Weights of a small mixture-of-experts language model, trained from scratch on English Wikipedia.
Experts: 20 experts in each of 5 layers, 448 SwiGLU neurons an expert, 1 pick a token, a softmax router.
Below are experts of layer 6 (counted from 0) of a mixture-of-experts language model. Rows are named router (the router's row for the expert) and show model dimensions 256-383. Each number is 128 + 32 x the weight over its row's rms, rounded and kept within 0 to 255. Numbers have three digits each.
After each expert's rows: "mostly gets" lists some tokens that are sent to it at least half of the time. This comes from a sample of Wikipedia text that the model never trained on.

# expert 12
router:098114168187149169131154121105075125136061146142120100175108147124091109115120110123196137127145118125113152086152157106144155124166184102095140182188162131135166125122116124135171148156197161147105156087160170118126127118105104152078137128144135125141078113168104057067179177127132087076099114142103141142106096133111065158121098161088101144143157093135164118122127168150132100148195
mostly gets: " −", " ±", " £", " €", " ", " +"

# expert 2
router:144126121134132137097095125119116060147085116120115143114101131176087116061098179142108099135160109160149167159087118144154083155122132113126092174151122144133152150100085183098141109169111183122180147121151106127116100060150164124123184122141150099130123121055120166128153106142081222091111133166136138096146148125092145089149139107161189133138188161178034129106163126111124156079158
mostly gets: " could", " may", " will", " can", " what", " there"

# expert 18
router:121116123131113169111151120113155129075093131141108129127095120174142072123143126082132148099154138145173168186199116087101085086079175137131151087112199067101162074133158109126172069137130185145124098149086146081135125134119100186143077162105117121105115136077184199113094063167125138151095115148160128102190137101160088157155135128147081085136119130062197162112154112147120097137162
mostly gets: "\n", "===", "====", " ===", " ====", "=="

# expert 6
router:117156170128133159135116115134165143107203109110112122122132135142151128159176188184076099147126081135123094130063125062163150125160096156096122106053176087085085072059086170088165086081083124139104091164157141100125160116108106158101101175181150145134113177134111155067089107159157166180116138114164137168098181095101146122193152170101172173108155095140163119152118097112094156114127
mostly gets: " Location", "Personal", "|---|---|---|", "|---|---|---|---|", " Genus", " Apps"

# expert 13
router:101070151138083111087116106124075106132166111125152141150130149141121137170192105124128113169158145055123114138086079110123138049149138122154115136105141160055101159132145102140104108175126095114154157126112086160125125148177123133144170105118123178108187106143236067119144136108078123176133125095130195121081112144134155102136054096127125084151117196188087113139143105094138073130108
mostly gets: "ă", "č", "š", "í", "è", "ž"

# expert 3
router:160138133112115116135127142125131175109148111136122109109176066040148107129083073106158157108117075164111120050159119189106189149159074082121140116124131131186119163144109135125130153111080157136160074180106169183180143177120120143148078153086121159144174123128133108119120140111107113098141111134178088149127137164168089205106139094098125077143129108074154154129044146148134123140126
mostly gets: "\".", ".\"", ").", "};", "'.", "%."

# expert 7
router:089140089115105136149158135096137154143100171141133077122165146082088129152150074132162104103182101181106161157121165107142074052140140159186082120123101157133161080045171160112092120178181104120140080158167107118074087132071162064105188191176180082120108162129106169058171129136153116167103049130089181165120117181151163097114176200160127201063131155107157082109123061134122129126123
mostly gets: "3", "4", "5", "6", " hundred"

# expert 16
router:124157087091153155138132151124109087179072128147138097108098082058161116135163170095091188110177121129123164132069153168146114164140184111161147131145061124189150144105140179132123078185129095106076108125132125085141142160085109154171080127098106106134082156103083132146081119120105119088118116154164116129153141151103055175161158047095131164173142138117062168118159079107100160154143
mostly gets: " used", " found", " made", " took", " worked", " located"

# expert 4
router:102148153152153089149149162055125117048124111146130105100137100085119135089077107148157135103133136195110109165106082199102199120118114143109116119087115140140169131185100104155142151091151150122159071127109174110113128104147156127157111089098133153168109084148125089130128121089124137102139111137160097119084112108172128099144145136101131090132133122120131074144106083135146084124149
mostly gets: " b", " g", " x", " s", " k", " n"

# expert 5
router:116089110130173076119099118161138157205156182094165131134103146196160121133160151143078099094100192092132162169087106072149091157148139164161146151047134108104118091123138151103102183084117157098134113111182137148151154139165153157179120137108119104081121109140127132147206166068097081160132149106094135070168111119143065120060105132104099157124099182144101129149156130109146135192099
mostly gets: " public", " military", " local", " social", " professional", " political"

# expert 9
router:135110098138150140148134116140167129110148141124123163106089081128180163125042085129141108118083101110122112039127125205161166110130061180089171094116119138180082077135092147156128112089130129093189164125128116148121085120131121114087139136149126141139136135108110144117146105125145098080137151102158131131130115155120136121087150143074122104156134123117111166117109144103124138129156
mostly gets: " Racing", " Night", " Records", " Live", " Entertainment", " Award"

# expert 1
router:148126176096163060180095127160110123117149108158097099107086118101109124107151076118136172163068194092143094031178129159074085124182101129101103147162154101093148136131122147141096139120100085159086142155167096129157100085072134172109098122180118152137122163160101128131106139096171118117134143093096145164107120137098153163064126118180137120126127155141166122176136139127159117109179
mostly gets: " California", " University", " York", " USA", " Canada", " England"

# expert 10
router:143125114149060127117124131115122165064165151130114132191118160108160125152127083159135159101090130102174151146135157109172098104084191098199143150161120125143084158104174157107135186170164114091130127114096115122109105115100109108139144128056110112154139143163126113163133114140167167151131153128089098142093090118113123074160089174113088150107096086138103114120145178121127182165101
mostly gets: "),", "\",", "In", " in", ",\"", "During"

# expert 14
router:146189127123184089103125132156128076055139102118129154109124112071108129104091145111092134096084107144131093100130139161111150150143062102110115092158143112184128204168114097106131106098093085182141088127080080179169141136190096119100088096085114052113111080139146153156111150148121127107143120141165084147075117075144081217081150107092120081122110112091073145162115148148148095122124
mostly gets: " December", " February", " July", " April", " January", " November"

# expert 0
router:141126152133162210084121109127117072163081108130139144159069126166166128135122171156139118102176152096130141156095183094109148153083112119149107105197141139133144166121169141130093140163132133067049110092118194123130165117116148154102220136178197145141143160110127115140105121181082128145119160183136149091191173147111199075164148123197130132105106075124127140074072151096179130097078
mostly gets: " was", " and", " who", " is", " been", " but"

# expert 17
router:106121121068186087087151106134116098147174181105149164176200137144143128089134120111129122151190153142178126123069136162136107122084088137140179152067118102120148164162164076116113123145108206176133131118126155153099198142149098063146149122168097115094159140122145162116101163127110116165138090131076093124112182199123135130170170171180140141142103151150149114050180170111086138155069
mostly gets: " its", " his", " their", "The", " her", " The"